{"normalize_top_k": false, "balance_loss": 0.00253, "router_z_loss": 0.001, "init_std_router": 0.00979, "lr_router": 0.00221, "norm": "rmsnorm", "tie_embeddings": true, "lr": 0.00727, "beta1": 0.95, "dataset": "wikipedia_en"}
Below are experts of layer 7 (counted from 0) of a mixture-of-experts language model. Rows are named router (the router's row for the expert), gate (a neuron's input weights, with its number), up (a neuron's input weights, with its number) and show model dimensions 0-127. Each number is 500 + 50 x the weight over its row's rms, rounded and kept within 0 to 999. Numbers have three digits each.
After each expert's rows: "gets" lists some tokens that make up at least twice as much of what it gets as of all text; "mostly gets" lists some tokens that are sent to it at least half of the time. This comes from a sample of Wikipedia text that the model never trained on. Tokens count by the router's weight.

# expert 11
router:483441592595396467496467407577446408466533418432502542481457466541467510550532513528462544417470581506537460502508523549527485425543451476488565519465423423547592423371475509506537544471443586477487476479435537552542553496477505510474398467544463496432481507527458336536521462451518436521509534437464516572549432523493514434571496528538498484537437444537465558499498460469553513532584
gate1:494513469556545523538475530486451385518561453439423549606552530449575412480483544479586398447411527565436511550560473546475545524453499534523519601453519495432506466434508402503455550454492496413450614532426520417425489609474500454500485455509441582473501478489489471526465405553501415556588610490473523480500406554385492506555547492485524520501504480518500469512502484444414522598455
up1:534557540507518500531426536491512481511529570473443540619443469570499473565557463514599461490370526518516487472570387490544461538514486496530454463453570502430560573543496496504511498468457505500454580517567560501439541439538523456567505452495453547543498426550443518540426550425565514504450552500401500368500497490383512537483408441418448598481488440531519475581460480496456437487514
gets: "a", "an", "o", "ia", "as", "ie"
mostly gets: " El", " San", " Sam", " Jo", " Jos", " Mal"

# expert 14
router:547461612487443516517469484585384416576614468450522477606540457558546518447487551555560590542552560412499560495487550478535452441550489526473621468526509433586555416495545510431447470488412515453567541464417591535490533518513556550529478459521557447438522459622528460570563428531501563494492567437467569568509496559448508488555452453506547483468512506558523418537514497489404514448481
gate1:484601514562547500485568590505507453504485525435600448483469450474503496513475418537496575470513565599448580530462513432436475461518558510560581496457541470455525424437576525425395475558464466525490565521476517566434600513476524453587490450542525426464463519439512574486479417535401557538484482456506458586392561449447433465471461507463527445458550494437478552490415469571485525518454
up1:507507463435413508483430408447495549437500495571350560526495490457490575503573588457503486507515541449568546460502530573515521507520385526484473522575428500544491570460508522463577595501539519477485526506483521487575492506492416466472391588541564488524434500526432480597506611614552481463497423413472430451585497484435459525467491513508457510565469473427577432525546498539548457504583
gets: " a", " the", " was", " is", " as", " an"
mostly gets: " a", " was", " is", " has", " became", " be"

# expert 15
router:518385548583428459575511482540448442479538529534541574477461457615544427494515463480543498476521525507474562554455589470506445516511441473449576469567565415506535511451515626526526452467493491490508533412495478521452489548504517509508446547500591416513505461427478482524497499514537459518566478453533554539541439638485521545481519553537541417460464490513478465551438502530482491499504
gate1:522467540496546548526562476531473458492445464475486445543440536479564409573509509468520451433563525471455562521507558525528575489508564586447535451478484484522497486411388471548446550478531537633566481470425523535499403461435552536456391451540516408577522551570505481515475567490576465522504486476471558512440533449522571603478513517462462470557608495590438470513480525553459568540480
up1:498538493509490551515537452480482627523581437505483488522521581518520522518374451468579458515565534575473480499461465539501516459552400584489467465497622426572442487543560497487415512430460561480408508463492521478448493458481546678499489406531547462488478561528501482621484482467532479431544533545473535547403590545536490551492571461500576485511457475615422477544585491508452492558511
gets: "ri", "ro", "o", "ra", "le", "x"
mostly gets: "ri", " prom", " mon", " Tri", " tri", " Pri"

# expert 9
router:490397524542416460618478425569372485421536550495560467586539542503548470529544530514534577450579594419540548521454575567503567491506481517506523528550456438572488439411557504526542465401490455492491490510508395486546568459549588601527463480566456540464507441530501494542575467505476614525537518489557558489509420567432551453549521508548579450465386463458486431618525512474486436553474
gate1:488514448505454519471467466487519529535448447516599569481458403452514504494541526599532407544508503540602476455465552519458490401561528529525519467509523608469500404465532515477468531569585466411514544545484533499522517502502493471493438382456492507528578477587457490451473510537451550468540619556494467486473459453489564435418494495579495524511580400526445515505430443505483467465522
up1:518502541394510486507506498442441459560429501514543463483361493429541494464570527467584517437566504428485514454464436409427497428465463579460484417426511480521464442509458502459560553527442505507536461458580445495508406605423427491561475488548556474438474502404524581427553503507526538503487468535489506550489588504501449494609572472534499547483495452550426490568546560451496483542472
gets: "ic", "ical", "al", "ial", "ian", " and"
mostly gets: "ical", " French", " public", " German", "ional", "ural"

# expert 7
router:441404540522378490540461398606381460565592508434456455534501479594521478537503560555522521428546512467486524500510540527549535523525423438476573495535470392459564461440606497490557476480452506551625548491436493509563510474547566519497422473541437475486567545551524505542522501439487564554521504458512509472511468559481549487556458568532521444470422450479422516611461522560417493518516
gate1:490484452418494511489519515505482454555529380557527528478555432527550525443451510615549488490514514443486513600443513479441531474598493521538523490520415508560505506548477409504579579467438438508445528541490559365442477530566544419505539464451418535401504527525563536504506578490503531471562554474409579349442496520441506555524381503420445497523475510496427518560548509613465472614533
up1:594594471535485485520407499509451490458531510422548468479546564464497472566589477443492487511524505613432458502529458461461539601523515487509413498368427513527536488475566499548474538529502514540539502527568519553446574519460480613346602502551523577531413540450418547447501442463520465467510493547477386416529442486507550507498597446474568420443437505436576434450498542508455475459548
gets: "ed", "ing", " to", " on", " in", "ated"
mostly gets: " released", " used", " held", " located", " announced", " signed"

# expert 13
router:536495596656449514511476526532469444522494550438422474662536505573452433534473464449554624510503512509550575603563541511572569408606536572587564527561470369460485441462527479443453412521453485415555484464503513389503536485461481506567487476595407504410563509499504518564583501548506511486581465456485566534506509532489530472525509563474518454451493506496501487542587520495548515500539
gate1:487436471507486523446512475434500530527481450544466439517482629460486512559453553527439492471497504586540531508442588370548507464560503577645530547503435564555504498529579552563441436463578551555448450435472480430563481528445419558549474487462523531584457530495548437445451446527427530481617560539512519495585529460452531494450574567494562596467529485490559567508514486462487582564451
up1:567506525505502505459488511427488452453464550410532518517502523480487534520608505510545442594478616470505463530459514569461444516565360526461524506495505373484502465467570468501466390530567497512495544446465507504556604491449503523458477498581583497509506490454528477462479446457529558609464470585508587511500452493529476424572393515461498587558547544530467501556560559542436561517598
gets: "b", "r", "n", "g", "v", "c"
mostly gets: "v", "ib", "b", "erv", "ag", "r"